python train.py --num_hidden_layers=9 --hidden_size=128 --n_experts=128 --d_shared_expert=128 --hidden_act="swiglu" --n_empty_slots=32 --balance_bias=true --init_std_router=0.0103 --norm_eps=1e-05 --tie_word_embeddings="early" --optimizer="muon_variant" --train_tokens=761300000 --max_steps=5809 --dataset="wikipedia_en"
Below are experts of layer 3 (counted from 0) of a mixture-of-experts language model. Rows are named router (the router's row for the expert), gate (a neuron's input weights, with its number), up (a neuron's input weights, with its number) and show model dimensions 0-127. Each number is 500 + 50 x the weight over its row's rms, rounded and kept within 0 to 999. Numbers have three digits each.
Before each expert's rows: a language model's description of what the expert responds to; "comes after" lists some tokens at least twice as common just before its tokens as in all text. This comes from a sample of Wikipedia text that the model never trained on. Tokens count by the router's weight.

# expert 11
Counting words, ordinals and articles before a noun, often after the or final, as in final two games, third single, no, a.
comes after: " the", " a", " as", " for", " of", " in"
router:463402452488525458481548493577490430580537590504517486560456488466512485448416474558495550445446438498499533538555527415483475489524522518506608489490549555435552565559445437489537606442445464588491587492528517482451413445449507429468519536552416552506486458469438478542536417461569471579503468517569578490531543499487531429563457543590506458481585611459431461492501461484515612498472
gate1:341503517474561473443466457505435515447470534524384454494446509415473474451455487442455448484511505560504499469459473532560484452477524433475446438411496545551475494587552524523531524531505510422523531565449552612538556417497411514526525507495492554436423443445477552512440393471559586501541454616483484511538437547539462492545480491563478522523604516423420511423427453483512543541462
up1:462613510552459487529436414482504441459420588585413463446426473446503562486465492501483438414535538538557589511474491445523472559525484553444486571483550501434474453439487516447604424535512456569418431509454544431549528450514480518485539419564554446538466468465569474527510488435502456525510538551505455401373531412448481502511499481542518455523562414496593495550503507536579547540484

# expert 32
Articles and possessives such as a, an, the, its, their, his, usually after prepositions like as, with, of, by.
comes after: " as", " with", " of", " in", " to", "ed"
router:485453466490573489466525529525583496575404487466586557523471431479595509464424431467464524449450465508469534524592549485575418503456460473548535476458540476545533493511506499426505569421446477592478619581584496550382454568519510426506498527468439526475409487430417479479509518470541482618557552513570561447475519482432539463521420479565499450549543546524446504491483432469559548520467
gate0:541526463527417510510406437487455499516547491597567543585456550497498526541547559507392509471517537487419436549624435537497460365478498521570482548495445632552482449450498507512519513471448490427470505449492450429498498597486504437461536483511403564494475502493520537562480504544581576528530445427496491480622480500526498547476490439471488552534550527595424448520528489429394482527508
up0:463487546478604518486439597472542483535419421412491545510453623565477475476541417455583571476503484508611503455406562498515516471452519438477493410459529369459578480506478512528384459552525505514501516591489490544533449405490435495506491521539570472534512516521435496472531533470496516536488459482493533497497540440523589517532469513511566465455444621468472540495536515468537570584623

# expert 62
Mid-word syllables like la, ra, ri, d, y inside names and words, e.g. Dunb-la-ne, Wladys-la-w, dec-la-red, squa-d-ron, Dann-y.
comes after: "la", " C", "p", "c", " F", "l"
router:550569474472498532471448534454510461364490483447496412577517469418576514435507444451567510482555458484577503500428566433538505483530453454541533549462525488496584486451482479496463499574478530563502509461433547491393427592477415402411549455457577488503434485564561487554513494591407466495579498587507410531479593487558519438563445563435508490510536519504545469481498581525531468461498
gate0:418483466473529441504536466458485572509458550537512435502408542451552470457501554514455558449564532481480514594451393508548438441526543484449533444453510443486519499402406508547555529502489551515482532430434542577517502388453494600479510442449516444484454488467578484508435556512504548439576495550501421554572525595474518590520532516504539473415609515541567595447470472466483559451589
up0:537559493452706496598482412503523468462471417493531567492591524530500535464426523501577544463541496545506578464463496521471427479503503532556515515458552520554458397522552574535587499459541468476551556452489574452527462573485499556413449518456542540467543539496487454493484602417521484456477543536485445475495450536553488530475478474479459450415566504491562617544445410488454446463537

# expert 37
Past-participle endings and verbs in credit lines and infoboxes, e.g. Direct-ed by, com-posed by, Coordin-ate-s, built, published.
comes after: "ed", "duc", "rect", " pro", " di", " was"
router:522587479497533542535468447497561401478446511557435444497555536533445501527494530542453512471451427541458479421470475492499512491563589498422560460432447446591482567549537494473416534508505481578509586448424487471568467469472551495515553509472631558535608505564467535544395499507550499486512481434594448455469533445588552427504535577519601579497483538474485502531510431454443514494608
gate0:400472474476513554490488517484406497536532472436522400457459548544540534513625418516498488472474500416491578504545488500488572482438532561543463531468577558489496513551452478537497554452543408490461554526493492492500556530534502491565493514474544500425430499521529574586449456471512644471377575427520424547514534529421478572605498487568564500464447521531500544406442417456495559533431
up0:518465425451492526534531472459627477519513522489489398459510467527514437478446483479504471383501547503528526497498529466405481406627483474582577437529500464448458458541479418478514475558518535564514445561509495453428468556524501478485479524518470431448497560509525504391574491461540418447345426544455512484423551448495540529601526521490529479531566520393459562529560503549479479461592

# expert 42
First pieces of words starting with Com, me, cl, ex, pro, Dr, as in Committee, Community, moving, cliché.
comes after: " ", " the", " cl", " Com", " a", " and"
router:481565491535590452490560509580608583432520544551497510494469554573440518468507450485498521497566555475529568535460469542487462449478486593555499572570583506514415547561525474430487396480548501433564465520523537576525524500462554527494476500575460505470437502480476458493477508573606547487443535454573479398460536471431559507470513589457566610512546433450453510551455597526537557566425
gate0:500570500584496388587554449518470497535428565540547433589433508495544556626575477468563392535512547477519511535500508535553493447498466569577456544498450541492411556543413459546461458500517470500571528458469549549502432449488439486493513476451566498466506622497391500492499397481444474538459443472600619462498468497486576482520527498477465503451507508440454598564517518509485444483526
up0:542517472496505499536524494512533506624531577470491528450585532477505478412570461512500526519544605480473488440512463492523478469465449475465436421551439532455621397460506475434504528539517514544537448589509597512540502512506575518586536492479528427489448528451494518501501601472519536585526428536486572518462400515479516427512436598543496510607448480449641507545512465544553558610477

# expert 8
Latinate stem pieces after prefixes like ex, con, de, in, plus whole verbs, e.g. ex-pen-se, ex-per-ience, create, provide, describe.
comes after: " ex", " con", " de", " in", "c", " pro"
router:535576453525487558454539439519589520472447525478442564442505443485462505546407575460499429464544433495500490481486468472483509488431556595494490418551532474467595519410511470435490496497496468531536598495478498560500444512540485599406504555497602506491453450418492417490503507569467549461502464419564479514511527467554523598514578469467559469489568575422544617521489577606534404496530
gate0:487579509612552518492496501443634505527484481602596511520609559520507560509534457508434547492511501519499561445434524559441609535516488505430461538482542510501514484522542481433523517542483523505498523447398513505476507548502448572482482439520520541540431488556412443473486419561476549539593494498564564490551497423366609512483491573511511451566461455509549550461541485586592534418524
up0:502535492461435456513484488556584467384451539526474426457355502536482507453540455439414421475460516416543459484488604500488539476476427524461509496442522517545443451427542500485463560560487476460445538503578500541639482581496516448538515475430494571584501543552465525543434503489485490452530500509514404368421517525588542447547443515415579523467474526499459502481463419520447459544512

# expert 5
Mid-word syllable pieces, mostly ri after a consonant, plus car, tri, do, bu, as in territory, writing, buried, injuries, carried.
comes after: " p", " w", " ", " d", " b", " T"
router:413600530561510479451504443465560425531517558449414410480522579475459517520564501462580465463559542477536572542432466468533465474558416445465470554490587514409526468421474549423474448491485547519493488537492541494534457559475438488438451429447554545525474412488565437555516547544473442516509482487517444451542434507479470541555565500514422565437618460482575498527456601518543541382506
gate0:520494560484522496582513551513505503427486460491479439527457480444480528560542515557517433449483486429657501567521573526367387465499588444456506505509468539500511467529514484524507461507503434550486535430494497544481575508438513571462510508490465515406552508530529466561479543522541409593452568434592496472551568582561390527520538494470584418477509611498514483527507602519563489433558
up0:458538496512434369476463583582510454538421597406574485536523494531496563454525501545521539485422578413516479558481516541512458594511447579580535522429513528526526568461472503510463539532504509491399549518518530527488515614546523458426569481461510487495543534525480474504542561588532459546544546527540510409550447401521496500394449526468466520638480497512430490464444433476420525553482

# expert 46
Word-initial Latinate prefixes in academic prose, such as con-, pro-, dis-, sub-, inter-, as in consensus, concern, provincial, proposals.
comes after: " a", " an", " the", "ci", "-", " of"
router:528569463554584461456507499549624548477423455538415571478579466507510523469467535448558501443536462519426471562424493529325475511499461509531452499463519502439489432426514428428524536553581527527562613500498452507534419516492520450450515536525554499404442425470529484502518477502493514544386494456555602494466583516440573425478481486532531551563493458563526508454462534497468534454439
gate0:530569503465522556546442473466589453478500579522439553476475526469446440402542400476407561499473529515543550453478490534607619480495478514526509555566497488411533452516507533397505445503513395421491448503488531454520540487582465452528524492433496487493555551482506385560539469448493589474499463535381538421446566510477487385560475444464515580565413460479526498569494504525530546488511
up0:467560503533560574424536435540544453507492491507428516446510491361526435516505484469524588568441461526482549545542471508563503524410518493465579529539512500544554513465399586532399504494423442555434430624608497499452486515516477511592568507488526547440497598488445456504547460555543510481505518479453482414486593514485417484496486464557445586498451412485483471566462524451567542478566

# expert 21
Word-internal pieces, chiefly fe after per, ef or pro, and s inside longer words, such as per-fe-ct, ef-fe-ct, Con-s-ervative, di-s-crimination.
comes after: " ", "fe", " de", "ef", "en", " con"
router:525417485466484420464481467553492526518574472506523457536512486442418573461556432450533473486547410503404474549608536500546543513502478481555489529547469495387472454460484518512547486534488563560500585484509489532561543535537496526417577567495546491493519481458393500409456583605553498499469533522476464624460480531461586448567542473551551581585524453417523498531523447611558469546575
gate0:488511486508568479468449530451457374524562527508471569507488408531431545523479519508498468494556460539430411495498473456553572454526528485552511491424512508431481486362474544492568503416496525556474494491552548480423507463571523541555518533507418499549481516663538541529540479604522407431454553597520535454460513473512576546539444560533440477518539510400486535419405495470570532431497
up0:536470496489511558558498471508501373505429447473487505494484469497432572572554494450479492550495398476509440559471525601583476479552535465498484436539484591446586497491562526463563476480460509496541557413587542525494498535631574622491481554506499511412431489564497447533476476486443513392467506370502468443630464518509514522522465478486509485474555586482493492575432532530407512473510

# expert 17
Final s and similar endings closing names, plurals and place names, as in Massachusetts, Lewis, throws, Saxons, Hassan.
comes after: "s", "es", "as", "ro", "les", "is"
router:453460500406408488475532456533482449568533436452487466580560480485423560582550428476538467532476482601439517501519590456534540492488434557445492539467430480567432451555491582552497457518551462508543497511487418525467557465564430462539457391514471436544529524476472535444481530473494495480616535517516441512549575582486473522456478403495529474531449436556573638544555437485599481461509
gate0:501511540524545535553488461404568487499545562466510508500508364483528605619554419477607483505565527455428589469421511476465444538570537441526501526512505533587474519473563508527550534494511497412420548558431513576568416455538478525512502517476455551489450525540463406475500446467485414413557568546557478560511483532594476514523454485484513458404505587585495425497486477454513500507567
up0:523494498466451576416470492543478491498517417586503527486512577498496408478448556587438479464385506543591467487575480506493493412439457471434518425475485429553542441512480441430522468546511421629506459478477552395534472559474513565468523468520537510575451483427498532521530590514460489564520446466395395462474478551482511427526519490514473501620538449524453481518484479540513612485420

# expert 50
Inner and ending pieces of verbs and nouns, often s, ed, c, ur, plus stems like visit, claim, contain, e.g. rec-ed-ed, repla-c-ed.
comes after: "s", " re", "c", " ", "ce", "ur"
router:486634576420483462475492495468527433507558449478568528519580404440509525524569526445552536536580471520567453529475540597568494495601492562479489484455476498478381499415487417376538506508467545541493473519562420478450417500504507559462435570519508477465479527481507471444493592485437509457557486523539481479521580502543564619517571433573505581454521464428474577508497469511488539458535
gate0:527488520470404476396453521461568489505511493482529461484587447599573444415562581542519513524539463467561437497523443465492503352435439542457431483504459491431489549494571535460524479527548476479474535536556471444537567554545441510547424571475510521473566502508490599488556495623503561580494495457510428476551551523479499441436593458417554506455513424524454424486418488457475494513591
up0:540470569506481491525501528557544437459565462504457451349538480493508578539441462556463520513580549448534511504520499432458522452505440454494429506526495506476526533432510516478562496494562573480468483505472522493576406424456502504490538487467478415403504466484349455510494507459504526507599490538484507526426480493522401499529553534553479600458650556403540411474399498583579481466490

# expert 31
Pieces of English-language proper names of places and people, e.g. Ten-ness-ee, Bai-ley, Samp-son, plus Scott, Smith, Saint.
comes after: " B", " K", " T", " Ba", " St", "B"
router:507441627576428544463434487553467583532535447522453472427485350475458537571534532463497532485579546493480411458466467482558510474444422553572523518433460438544458451470498437486447620534465538517466441405494523479511523518578505492466515483463498440616607546552460477480515539510426554487490441477532521524545416442522520474444429479470544417453509528525583426480443542487499478555518
gate0:492482516448518539406482467464573511532387555505550497444463537535451603535495451494474482448586528513506513485470486571510423433450491450552520538574595520580533567482516412560540448432466504471505502496515478451569526545385514458489489541596549432571533527447514567452484459562551492503432440586484500465499527442470459486642543498529461528562514360551525513531528500427482466400450
up0:495462505546460505501563552579435422570487511449503500455530546517549522536451487488506459584539455472503532456478537486481484490540451504518505551532427473535449519625547463543595466481492512580494453466494636538607482475386526523497525524443520599422414533440519581418384447519550469476514497536476459488440566507469462525504575441487430598495517515517508485434460478483549661473438

# expert 48
Adverbs and degree words, especially -ly endings, plus more, most, very, well, only, not, be, as in predominantly, very much.
comes after: " the", " to", " is", " large", "ical", " it"
router:446485401482496549471465429476572458563506552445484540569432420450493439471442569541480523459539595548477563590573485570498469556553552550486449534452538564457577555506524573446516590500501502562527612430548448450379417491480483569494461497591448495535447482474464509476519449405552579539481560471533489522527449457524488476546502476574569517468575576485478471472432456551469489496429
gate1:435476541476505592487490499506503434550491458540454542481551557567451561549453399538526488455536501490587543590391482514451463394438486553510483516451418502491518440467504509503467508534577480520501461461571489486457520528439454506570493484576544403508488465514460450486494484432493517501497394487454560410442521537469565482528391506605400543352483540519493585548474558443487606552488
up1:525498468433387431536541450487523491491500512492519501516444485441556479394568497544537449501534505516527436378506555473449520554466520508481556512558464463475377480487488419488545531514406534457578506446475570559499526481529498534420394488378474522486611573591469605492601518532458503541449487547442416480535426493487448470538554464458455533568481533483478440508552550593514420516491

# expert 15
Roots after prefixes like re-, dis- and com-, plus common verb and noun stems, such as re-port, rep-air, dis-guise, support, return, Air Force.
comes after: " re", " ", " dis", " st", " lo", "p"
router:515563587462586449462504491552451538467542541554581500459545392530522513467490508512550476576588491468538525430434524620515526536574541559485541479573464536437452535493513461397431499496560544584488441430493495594532533585563542428530521584540509501590413579465513473558534569504468539510512559423525470489472519432549550535474610541556547516502582508515421518563523471522466501567498
gate0:488518543590465471525485470454495504485440563531469453456465488437448527474577489544433465440510550618589465559495575505406657424507545520504514399477419500479463515443532461472528483472598486406514510385471480543485566471517523453471521469553524491535458538507493445431545523577522483461462496600488380462453480526473512471482470519535563531587504551525462525420536551526432481628502
up0:488503504545535434563468492468510469439440566530447490497569543600418458528595578499575512541442496544537487528525473510484461469484522559479448611540454477540458513370529495527413488522499499430575471522476511613488568541487389525571622542467447466551528518468522416535526435564411497545475498474579492435476531542483601465412548500499444513480477504426565487489488505535445401429479